python train.py --num_hidden_layers=11 --d_shared_expert=64 --moe_layers=[0, 1, 2, 3, 4, 5, 6, 7, 8, 9, 10] --normalize_top_k=true --n_groups=8 --shared_expert_gate=true --init_std_router=0.0277 --lr_router=0.000551 --vocab_size=12769 --norm_eps=1e-06 --learning_rate=0.00257 --batch_tokens=[32768, 65536] --train_tokens=424200000 --max_steps=8707
Below are experts of layer 6 (counted from 0) of a mixture-of-experts language model. Rows are named router (the router's row for the expert) and show model dimensions 0-127. Each number is 128 + 32 x the weight over its row's rms, rounded and kept within 0 to 255. Numbers have three digits each.
After each expert's rows: "gets" lists some tokens that make up at least twice as much of what it gets as of all text. This comes from a sample of Wikipedia text that the model never trained on. Tokens count by the router's weight.

# expert 33
router:130149145123117174148182129121114110151127160176139154092122102127115115146084146088100114182122089155127122087118151119172140134050083169081085141170099135087103130174103155117065104121111112177140096134183152098175140201107124105104089174106108120182123107116116095174180176159104182106136139084041126136142118151160122156142146090100125088130120094129147159204197151125143194123157
gets: "|", " was", " is", " No.", " Year", " Team"

# expert 39
router:099135150164083105189121230128142119094143116131094142161179064168096157163151120116082086121105210116125092158122078084141167068152092092142148189178158106114118074089144123155184116129145144092153120142094105108097134051146114184168086139146155093092177079118108090133149085154147106141122119148152092142124105081127118137154141123152117163070165138127102142118160160139128153094152
gets: "\n", " =", "===", "==", " ==", " ==="

# expert 45
router:143154089131101194157076111147130138141114166196078144158183175108136080149105101087122084077083124172081103185103098153108081141112117190149108171092075160117126136128132132136176115069187173193154136148109108184139152139100142145159076093126159116128097159093122113184120128111185122116134163114102095117154154118081086123170094121074090104105156102155160138082160087123148111102130
gets: " is", " –", " was", ",", ".", " -"

# expert 119
router:187161208153096134137144147169126088170096130108127173151077081147095142136176143162139113126175087119093095145151082180143099099174105138142104162100134088103119148172084121085095188080124108138125069132136056100115147120081171086165081130164098122097153158154145102060150069141181133118129161121057139084101170120123190135133114129134133134104110153131106081152124159106117167174147
gets: " of", "=", " by", "-", " by:", ":"

# expert 121
router:153140121122170110186115138188140139109137136157076163159091079152136111140173170118139162071099067095114118111089194143139138148169080128147081176092158152111114138087137133094176149071102145137053149182091098153118140151106125113128110195112155188161141094172148103157115187085138153103179114106053119134121144106107114118116172116082095127137153100160138133092158110128052147075113
gets: " /", "\n ", ";", "-", " H;", " A;"

# expert 122
router:040138143100060179109145124097155121135180191185120105122100109152162111122086198165165114153123124138111100096105070171093063123098145124139100162106155176099125175171145176169109116110120142156126210149154121180135064146142105082148163138111075135065134108093164075107115141080179107094129102131105107111129095155151138163166126146124102127098145113146173086161119140118126131173114
gets: " and", ",", " but", "s,", " where", " that"

# expert 11
router:075148164125096124117113143096192108179124170147073095127165158164123105106107102091076133143105187130089134114197126135150077102102129129097202147181117111115113097156119136156129107104114106105146086143095119151148165139136185128095107121162136123109143124104156045082138161133151110097064118110102154150096075148169168197114139145117099177196102120126155139177132190143214136158151
gets: ".", "\n", "s.", "es.", ").", "\"."

# expert 118
router:164137097137126145137096130195060150120120107122162166145116105124123125132128052128140128178147164173154135123160105083051196155130095138135066131103075165103144077100098102123179142141126132140124112132106087132145109077133108124130148097120161112111102128158069162191138103081161172071169157091168209158060142063101092131192136125132122104139128144126110133077150113156084158095101
gets: " |", " ", " 1", " 0", " Best", " 2"

# expert 10
router:108127143163089144111094098116155080171142125117107079113197125063068164072090121141217121119084114149158112166125089094108083104126198162119127081147138118122129116151189164147117151114115146110127156142154141189098157174121105086115088162088112192138137060159117107152201134124101128127090110113137127102140154080193130191124107134167161180141099152151150144128144111103104118160185
gets: " that", " said", " to", " called", " as", "ed"

# expert 42
router:094118171199063118145127111105106082121133148107124129141182168173099110089137117165106175173156151135154135158173149159121091169120191147089136080157124122137146160136112173162182116109151178115168128108139150133129138114123158073141081070139086106113128064150091100192098191104164172111158113145093090156134146111137172149132089175101113171067059112135197130153110091091149114127104
gets: " to", " was", " is", " were", " be", " are"

# expert 83
router:151116160120099163121143172099132145106106129073139169196145104153150109170212138153133040114115140160130054106131117122188135166161166083104119134117170151101128105123147156159177141104192122153169153148124118152078093146153116106166151119125151146093098111147059090140210074099156126126109115139162072093082062058136132115113167127103122179106093071132139115109119157111121117112135
gets: ":", ",", "s:", " 3:", " 2:", " 4:"

# expert 94
router:088131132080110080079199160116085128135151136093153186112096152167104099161102126124166156154181067119133143122153137121167154101137109134178072116132112074090114078079108172109100129158183098075171144129171160051139146175170112102100164101158116127145149117161113081101155081177142167166094134082147198110127116119154146086117093176155125124130111124140159146110126130102075120189171
gets: " |", " 1", " DF", " ", " MF", " 2"

# expert 82
router:156119049199101122190150146090107123170132170121155152111136112098119176128081153125130160148174141029130198088113175112099166164134143099126122135122086122164114134126166103158125177172093142157099126106097174162120116115088120140119090094092149119108125083181133167184122142078144180098135116092162095129157135082118112127212136138083147141121101193158135146140133112057123139124169
gets: " ", " un", " as", " Candidate", " %", " Votes"

# expert 22
router:070137189104114117150162169164158167091096121088163131127108161139173138180126139075123151107109167059165085150182176080130134091148077084164125131137169152198133076192094120091104146111073124108096125119176131114058137114110077141166167155109102156129136080105094096150174109150161083171105119153145120126122138106110173156087148114059099095161164141094120109110097119125079119128110
gets: " the", " this", " same", " his", "″N", " a"

# expert 0
router:169126097160107105171145118132106079124111106140157117149104114118157147119104143145107128093125130127066115168175140183111092160167105100148098080116173159137163124171142134099108131069187103120106169095196162057084128158079168129130099176144093129087110120094121105122156068135110098185152221125125166087112130172114136190141071121145091133083150148142128065100105120115102063170165
gets: " of", " the", " in", " for", " at", " on"

# expert 97
router:096159148120052152141129106146112137139175113142156104103135110165130105138123106162122118143146076123078162113148076158102089174114146157164171108098147139115158102170165146101107087100145153215133132108154114061149131175167088078056135165078137129162136087133149135174083143161101103110122153101173079213106154192065127174140163181116111110105168131107125160116134109182154157164127
gets: " The", " the", " there", "\n", " There", " all"

# expert 38
router:129123179162074175107145132099173109090126128079140105171125147140132099152173142122067120124112130117162113163198124127114059107138071117090184102137140162129155119137167164132091104085112115128181156132199170150144113109104107164174109105129122144131151075175118113146138136135123097171168089126127126102189101149148146158079108153164077071080189104101174060153106091092121105172061
gets: " in", " In", "In", " the", " of", " September"

# expert 37
router:131090121126132159160163211124113044123109160102076202126097169164133101204144117070119109159161121123182126100097113110205126150130082149195127151153115166107067121131095089155132160104173103140161099139114117158134084084114171173149156133092174100100081176158110097154065118168168100131109160122104127103129138126096083165124124117107158133127093123101078124115167128123114182156125
gets: " |", " /", " his", " League", ":", " debut"

# expert 1
router:139127113134112149125106207122098127132140125117146157128137077142149115077129128183133146137149162120158118110084153101187108150105168118113148194182135080141061092102173076095195143080088121067113087142171131168068127108173182142134193141175110140122089118079155127157112075154097189119116161173136144189136163146085091124102132145082172148122089164118129133075128127183134137138102
gets: "′", "°", "°N", "9", "7", "8"

# expert 32
router:125177163147101094133102082101112174156170171181150178127194141060106085130121078101132132110113087126118170131182151118104097141128174148105148098114095100147094141097121137122185122097092161139141151122149125139164084166135180080113087084076117119112194130111115184115145187083139109103135109190149107138194148147109084177160125156083146151068138068170162155111115130101143103154174
gets: " is", " was", " with", " are", " also", " were"

# expert 105
router:113146156080086143137121107142152086128130120100105065145092183167106166152119156174058095114155115143139142172147183136127075126110104133142159074142191125116162068196164140114085179098139138115098137079118129093097129093113121069169140212091150155165127128107120118153184114177084090112110162150101119170101170154075161181091111071147089100158125156105158103167132126101115150108143
gets: " the", " The", "The", "'s", " his", " a"

# expert 110
router:158167119135118178171149166122110160113135159065145109080127077121094129134131112096106152095179175202121121122143127072152194109155146122092152114097119180142173090085113218134150136098140121176125154073116072088091102087168132143132166102103107058147138104118150139110106083159166147071170179110144163177084105139160112141156162182154104152142096146068126117116103150122150131115081
gets: " |", "\n", " ", " 0", " —", " 5"

# expert 34
router:133137059077121177163154169174138068089103135163119184163102135105120138204102164151094138092140127111158143067122136196117117093072139115164147136150105080098117072100150093106120126109133040153148130127215098138104153129156103138123103106142135080119145132150115087165077123161158136155109128155151189152150163122160130177120125164128195126159096084063108132124137082087157141112116
gets: " |", "|", "-", ":", " ", "\n "

# expert 101
router:146114157114172139131110101130120192167100121166160113148092123137178114117129101088109103107155089103140100097078118161133156125124107164065084105191165159139161096156109114165115131187102050093181119094083155130164120039121072092088096094120139117106092201121098215114168138192132114153116144098161116133127106131119099128111134066151109108111179125099119167123147092085142174152125
gets: " a", " V", " D", " S", " M", " A"

# expert 28
router:153096183101117121091144117105176105129087139126109089065116132116171123163101079119098118127122111124108134165136198136181080185124134142140172124129171116100158135119097126182145134136167145082148097083123124112071084113172068145124164199079076116158068170096184090077115097143104103105111137107131147163187176165107137144100138075090109104131152121130112092184119178058131137140171
gets: "'s", " first", " his", " new", " second", " own"

# expert 12
router:102142139152081120129126089088117149140126114052150116188157144098092124112120185152200152117091121159140159132133098146151085149168094152179171091132144135208128143116121150142163158064124105113127152151104139114107096144111216118103086122098117109063101088119106102155092123044113078172145126128124099084138149146163113182174091173105153126111111102132159060112121090101110093131198
gets: " on", " for", " with", " at", " in", " of"

# expert 5
router:172089178154174114070104151172105178112141076148127107209112142126096105137122139139183234149172151106136118136128120132170150120148130085088123124182183103139127139136143100183074107146182116068142100125117119158087090104116101094109178143102137110152085158128113100158124060168098092173112109133137190128097153140117125112112098124108138133121180152109116088109113173164167145050089
gets: " the", " C", " at", " M", " E", " N"

# expert 2
router:094152174122134081088130091108148095161117111123096109192158147101102147156183093167091079161111150116148114055121119190098053083157177195049096080123147142153169072160108134185144124165122125098100137134111141139090182154139152146089106122141106078169142103148101136142085131136091166121126089152117134124154122137132174081094126135199109137136096073106099164179101168140161122135134
gets: "-", " is", " was", " it", " him", " them"

# expert 18
router:142066120143060174099102111112154117127141146148126152138102116142109171165083182126145131170117175155078143186123096153024153145089090120139133102112131162141186167111137156151139115104100156110164210116149163092119086127110081088139163132095123101119110119114121073118134139158182089140138176134172131064156175093100121123124144104073171154145157098167165070088108181124097080148146
gets: " and", " from", " the", " or", " &", ","

# expert 75
router:045114106129119123098167102103146099128082140136103093079117080092149171142124069129141122150198092123128136148133199113138075187135135124129170105079166146164173167160094160133112112143148097107195070110107140098082112097132081130138140131124091142191109163107140171127148144162147093070114146140139125094122155221113148127129103132105097107155039158083136108089123088109122142187135
gets: " a", " an", " new", " small", " large", "-year"

# expert 77
router:154203090146138166127123200096132127105096106147119148139123145077085104061123165157063109061100195172115112121056049159138138104141164159137150109148081170123122145119122144139155137068141153135134123123108133147086141108169072206158102137125160165129122088145163121139131107085083131140068184158144129085111114099122153151136089147113117170167089144106102124153096079170162123164159
gets: "\n", "-", ";", ");", ")", "°E"

# expert 50
router:167161136050189134094113116127101109195124119086176098142087167124186138121136088081138082106151090144123081194129146148102134112118099142162106097113112105081119084183080135098084142146114198123165118124067161082183099132154068082090124166116100118112122108116148121104170124185113090138139161111131058141135119158085148149110151059147115138155165151114124093165117155126113118172190
gets: " the", " United", "ian", " his", " British", " American"

# expert 3
router:150051160074170073141133063155150124142088145155112152147056179098164082103064102110195135097091109160135108131122136150166127182147098104114088094118149162146126149148163087149199105216140095096170094129147126089109144128147145171086190154119153157126130144111162138106132138111092130118110128137150115148127116129189074095104094064130098112189155152083114159162148147093151134140120
gets: " F", " C", " P", " f", " T", " B"

# expert 124
router:116139195086094115151149102078132107157198096181131073074122147137141152137131163119159112112156168078066163134167166148086109093146174130116205112075171140119146139151088131072116160083144132122096145170157145095157100096117145096121122181148091158093123133110111148102134095058145114095147134113112080117159145138174197186166101165113143095118113097086157060184131112106124103102107
gets: " by", " of", " after", " when", " where", " that"

# expert 9
router:125079130058151109119156058159105095134126131094114116152119151189103128135139115120153135151121118150099161147141141111122099170146118128186131096091148093181150176111146185123121134132169140122170029124124205106116139127153183088136071148165087158064099129071106128116140110079083147151129169084121096101128156149138083150098114114131086163125153120130147071191142121089184154182194
gets: " for", " of", " in", " to", " on", " at"

# expert 59
router:115162123207089095099074107112100069136091133109148111049115089172085118083174131159091160170131110144094148131156124121150113136148145108153120120124168115079134112128135109095111168099149178120119131116142142125161102135101089169138105172106113106161133101115158070167144128109078196095089087147146195164158167108111194154124153087108163108198110133104130162154228122141153186139151
gets: " a", ".", " is", " are", " the", "'s"

# expert 88
router:148112091168093136080122129070151091128177157141105181104108103146129079190153159162136158096133141086134141097142114120140146194077160116116079125085120123105112110067152108104131112066077070110141190113153108159128081124171142177129185097137147127079108104175091167153103093105180167106127136158126197175161111142083092150117103131112123133103080186183092092110144116159147136154080
gets: " |", " 0", " ", "9", " 0;", " 1,"

# expert 17
router:130147093162101166203112197161080171104136147139162138150169080132106081115113117127133117168175176194149130164127102097138159129105118138077094127127110144111146093129128117158166143094113110143111138128081118137126131064138135205097154088132114173154134057165107181142134136145178168104133109126158203205110096090117123149167114141127162061111098150143118119053119090100187108085134
gets: " |", " ", ";", " 0", " 1", ")"

# expert 57
router:105175152110118132102159093143093087109109143104143118139169145126064173136099144157106142191114146154124148159225070076048089062187130143187146098114177128145149146144105168097144175100162048144096118141129158118130151187159149096123096088133134113079149149109116140104063149101117110152138165126147112078126168165084144152114079140139172145111097072079119102127100105129131148135153
gets: " for", " of", " with", " to", " by", " in"

# expert 69
router:149158167127086151155146205146123100121106147116071122099160059153086130173146147150105160094171124169153097146116111129083147106114123092137112194200086159194111118155140073138140143137161138076141078152154116118098109136127132150143169093126159094147147066155153084134115139104133197114124158171118145172091111106087204124158144151098136101121123099108109078163166052169164182147100
gets: "-", "|", "\n", " -", " •", ":"

# expert 62
router:197134120095098184160166174097114155148056134151111139088091161151098111159141144124086059099068129177119076178094087147142134084099147125124086183101119118152106139122159093054098127143173162133147079148153161132144093162122158098169123171111174104153060139149137114132108111156091110152169162133068105125150160096066142078106141110169115125106144144186116126170172109129115164152096
gets: "-", " List", "ia", "us", " -", "="

# expert 13
router:160111066144125152184115214149082148135058127134133169124121141162164095151151102123114117154133157177152131178152089075088136119075140096147115187112115147138162099115047104137144134028172165163113088149137106110114163100123145144124170129149130139094074116142113099142097093107179147113143167172159191183119137065095112114128144152127130059149126145121124121052113091109123140111112
gets: " |", ";", " –", " -", ":", "\n "

# expert 109
router:101103116133045166182124066116153122161123139146159139157127109192105151165119168214150101156132105154123153171131115156090151130160100115171109150137179147142181164127144103123156149102097149111139217090182127088130135156101100080111163148074068100088111151123131074109135191124164127130151157120114117110107194124114087111120159090115138163098126065140190105117066115090096097140147
gets: " and", " or", " the", " as", " with", " &"

# expert 51
router:100122116104119150185133116129166094163119117092098117132117105160176138105096105088121071137157092083126093169129162155108150143149079136082172129123133155185140126120136095130182139189166120209191095131130208098135111059140107123126122089166112077109157188126133181150113152140119087163143163099098100105117110113125069153096134125159058094132128177150167129067131095094074142189130
gets: " a", " an", " American", "American", "),", " former"

# expert 96
router:148141137171084165181151144135107155117059100144139119054127096094159166096138112101122176169116162158155098162124131077154146158147154106084145163091098169130167103106093133151158134070096103165091120067102114075127146099123122145159185128080082159115098080104160136191086088098192128146176123119164160171078136099104092154102163177130080151113093168143114161105119181161133127125092
gets: " |", " ", ";", " 0", " —", " 0;"

# expert 123
router:133150130139112166200116164074176170108175122159141122116119095113147087116100155107128126185129116138149173162141114184107062081076155161190100097152082121087156168167141111113121091120106111139111175124130119142125155162105041109158142159126116204172057105149121113089123084088149107110129102198163141127131077131133121123192115074121104128122128085174173121106102169106163079144139
gets: ",", " and", "\"", ")", " 1", " so"

# expert 68
router:155124073182104121164130125109135081128143161087172093123153102069104204110133146166170097118157095127146135104121142153071093083162164103089170095150118139131162131143138133172127121108178190130115186159111122164125155163197082122148111091057081159111103119176118162139139145101113088115150095076158146169093112140133070132120108120136165139109110111086118149114085154067124090157225
gets: "ed", " used", " released", "ated", " built", " made"

# expert 52
router:124166164127092102102115086132172104101081075108128101099095136130121153154138143102116123173134135109066114128178177133120074112187088196181176082127147101126179130164157122115122109088157145179152127144099089022126153113100107123127185143072107114141120083169214146135107093136084092154109093186166094139169149140093156141120109077130160109138082115123115135149091164122116088140156
gets: " such", " other", " a", " the", " his", " of"

# expert 20
router:148130088142101146179101185141078157090109116110150142114086098141135132178142081116106128153197169167141184186132118058078164145095168112158142182162085105145105106131148137173120099122131150149130091124073123112094177087110101170128186108159113106097099136088140168123082075166127153095143102147164161152120178165124110163177133179108137121118130173104078086070158149188094126090102
gets: " |", " ", " 0", " 1", " 2", " 3"

# expert 81
router:129114102147107122178118089111079117161141072062108146170134152149081188153170152152115149166159148124124176052146126137156140110149082132100154139107127132161173089088159162109059127097118140135108190138114181098170156099125169134142071089130148121090111133174128089193145134065119113137091115155156098050121120124161105107076147175104111112129112137111165071116125051126066097104137
gets: " in", " on", " at", " as", " by", " In"

# expert 27
router:206130079158184089099120129187100156108129111180145116127122123112147168166080153130170147086120107142101120178098081139179140144183142113092090065151158130064124106161153134093103143121087119099107143092096151071156075120149163171089092140178143158123111163112072119117180191170149135192117097169110106073123105126178108134096107128133166120101176164091135080163156134154108098132143
gets: " of", " &", " The", " New", " P", " B"

# expert 64
router:114180065152157165128088096159074145079122117126142129140140033144155049088129115114186155121063137182097106156169146148114188136144116087088123157139102159106175118113153170156166147113085117124094151117087110167090080155145106130143152110123126154090138101162131088140149188130160203094121132108125149107158135106099120153158156112183114039112131109103171123089110103178133094127102
gets: ",", ".", ")", ").", "e,", ";"

# expert 63
router:172135122157081148163105144136103124111117118132150126098111113157096134154123136163100154069185132184134107152116094110112184123081094117134078161183127186079147055132123115113123192159184108151127107083124098085129100107146139098134116096162144105157120111134179173090151148106148207095096171186166156136144082090095135111119111189139211132131094129115083071080129071129105112078114
gets: " |", "|", "-", " -", " –", " USA"

# expert 26
router:186069177126158168080124120106040162171110133168156132179115108158085092198141123113156145103164143107137112084069114152148118117143141074109118100132137149169135186147182129121108133175072070070123104164116110151086097086095138173125123146137159148139109101103103194083105081120085139177121142103076122132091135170141079052112120132152128165151146155114094073137129127097142104125113
gets: " H", " K", "–", " S", " P", " R"

# expert 72
router:084152156129072141158154143092160102097133146095098103111082170172149154198123134106120105139085149191170154092140171126147064141125077151126131104136118166141153095132138142180080150128164091126117103081130165053065145107142129083142199186089145138057065139139156142109173112170102115149151138153155184162104154152102138168107092132131123151143132178106086076164110087089119112129095
gets: " the", " a", " first", " second", "|", " their"

# expert 103
router:158129081137150164113175229170084107099156079155130123134132157084124102136093061103098111143134168128122149144105095044143167153116135120098087124154113163083114106096121117167145163096193113146138118098072077073106154159113125198165132097136159138128121135148107144166150111065176132075087182155143190119094145119116103151110109130112156126105172156129135130077177093176138138077138
gets: " |", "\"", ")", " ", " 0", " 1"

# expert 47
router:132132118144194175192161156141136180085086134135091093071095099124104144122169135060133162070126184141133058146118146100188160102132159128101124123124134143105115074095131159143134120164118073124091128128103069081100115117157163159156146117104147087161116120137151114114115135150171195078194124112080104169057114091152083106148149129166100100114115195115085164143130154185139146106095
gets: " |", " ", " 0", "|", " —", " ."

# expert 24
router:080128104163117082086132136087159112127169144088140088126193173070108204062114112138194071119100095166145141108120139095178109141153156197140107092138141123190148087132111171199096118092127184106083127144139101188123141171133152085116106122109138112158113093095140121154090164077123128103122111120123133130186166153124049175140099154124156106084113136150113170148101137101132131167173
gets: " had", " has", " have", "ed", "s", " was"

# expert 70
router:103116076110161122084136144089131098078142123068126082123169137095146180078138083137160086175069134126131098080169135126142107184118132114154105160145086160088187094179096173138075082101142116143101122104189114138191158216114124096118106129166144134154110096082143134114088174115103132175128106101119086167102137170120127161079161108130155140120104164184142167178093128115185137156115
gets: "s", "ers", "es", "ations", " people", "ies"

# expert 76
router:051169185154115132180147098098141155082129114136150072099170103115090104104159134103084074140141144102153126126114134134163105124132150199127119151135170146128167113133136040160103165131165118177118143081164101100122127125088087119116129104142126137095163153152160133166151145160095095055129085129173128164173150110179161112157115030102090116138094121197165144103132077101154081149171
gets: ")", " as", "\"", " one", " the", " is"

# expert 99
router:127106187133105133187138094121173093144088081192106131111098135165112120148128187129179178124156132114104140113132202168089172163152116142060145124092158087166119188119126089139175129133134094084170093149150138109090131073082116116150106150088098112170206158118138164121173149085117114113117135166151141126163125165074130126184121077092075111151076161093165113127096117098149133185157
gets: " a", " an", " A", "A", " and", " g"

# expert 23
router:154092105126161134166188161134113131159122154151156184116166091166134083165183157161126140154116179097107164067093156130151167117051147137191110170129173049151099112128081118085125143127084147073126156097105142090106138115114095162143156121160136122184162120163204129170120130104102134080127140158188141125110096102143157117079135126097125131165081126205105164073122101117085104104133
gets: "}", "{", "_{", "(", ")", "\\"

# expert 108
router:138118133185166148159134111117136172096144144166179122072141113067101164100141200115103182164130123170107128093135120099153147158114156066114098129047077151126172121077128182131165121138110085135095159068115095121101142094145134097175153126061146096165146077188111140125117210102103154096156147105195123113058143080167086164142168147147123135113105119130118140104116123137130135075122
gets: " |", " ", ";", " —", " 0", "%"

# expert 43
router:098155135092118154147151176131133123125158109145105069090096105110094124150165208179109160120149148146145145104155169106105145082146099119128133143184103156110137102141082118078120147146084085195148105094175088054125150112169098121122151145154126100145125095133161134155103106147167122166140117100141172183078081166144215163077166189135141157147105105081112111200145104195136128116077
gets: "\n", "|", "-", " ", " November", " October"

# expert 7
router:171151177168101189173122201082109064112127135150121131102165122118070128104072187095069115103116154152161109095109110169157126163096077156109098155150097151090150084121134154209156132055174145139130152134105121083124146130125167090104079090128144090077144111082169102148146201129141089079116157127112146107088179087131104118160146161169097159140110151094114107142107120151136118162143
gets: "\n", "==", "===", " was", "====", " is"

# expert 91
router:097138146109094114147080113110138142141196177161108102088104122167101115129076110084193113085162135122123142112175120173101129100139172101058099097162171099107128123176131181152115067091152174096092110098153094193126172103095132081075086138122099115138182176111089094149107107146095156126069129169135112191134138173097135166163164141108127110146126110083138106204126123061117130148138
gets: " he", " that", " He", " which", " who", " It"

# expert 114
router:146119130146088121191140202150148103113118124124128170106129142116126149093186131165057095143140127109115126170170076136101177100108156132177167176130161178094125151146099073115184121119081105196054107103123125163115213129157087155180097128111158143103089081106112098133113108102124172142152149113103085115092144105092103174159114121119177138144071145154137138072076114158141177143088
gets: " |", " also==", ";", "==See", " information", "|---|---|---|---|"

# expert 117
router:124135131115106102118137124114126098090136147169101157158108108136129151159188160155094164076116121092181164079121096146138089072102117139171168190103107104160110156131134099096074089179145178088171098165173116143129161175204121151127127099160131073100159153134140098111141119188074097153068125110089109117101077070155170129148208117138116131158105092103092147201157134149084132120155
gets: "\n", "-", " •", ":", " Sub", "us"

# expert 92
router:124123176117075186114122134070191131090094126113104133125064133080191114130132190146152142132109096141086116119176115156078135205150148155078088123139135179108148174202117143169160149086145137158136153081108108153093097123107096093154165098129124176074142144148142115093147129069158109079101150123101104104140066115128164151150159067140066134084117128165183105132115107153124107170165
gets: ",", "s,", "e,", "),", "a,", "es,"

# expert 61
router:124158139165071194186124161153140131130143167132098150111183085141112094104123151078089153087107205151154108100176149127108126149093112131146153145179101118107096113123127195125128117089143097158098077151137147093142102104170166169095090058127121078101089064097139115111099138166129104096088155110112171105104096144172166186139118163181082183127119138072172176142136144180163126153147
gets: "\n", ".", "s.", "es.", "ed.", "a."

# expert 78
router:081089168125084114160103193139141166090130155080088156062128153158141150161154122061114145084155131110092136171146127103116108133140158093141158124081144107137106131119122129189049108157114088092129112136113153118081149103111085129135105155159104096144119071085154098111111104173161166176154073114134202172167149142137174101161100180104142107159159101096133099110201169155179137076094
gets: " the", " at", " his", "|", " age", " May"

# expert 71
router:140109159171053138171115179105167138143159165123163121075101097144084162141137179119115165099178132152100171147121163138158140089077093142098121075104117117142088101087147140130136139118145154160133179139105125094097148181172141162082113102116153097144193062116151158094100100080131166063107117083135130180062128081091135082141173179113103162167146082090164115166149082140164139123110
gets: "|", "\n", " In", "-", "|---|---|---|---", " do"

# expert 120
router:091141097083181133068176122085138097137120109113108065136178172128088153100161129181107114212104094150149110179108040142141099115128142112101108059161128088126176171155130178111083134142096137121042161102115129134198134127125177103140089139129107152192138123136096146158138153136085152115098132155067116087139144153122179142145130139162129172177132102145133155170134137114086096088125
gets: " to", " him", " it", " he", " them", "ie"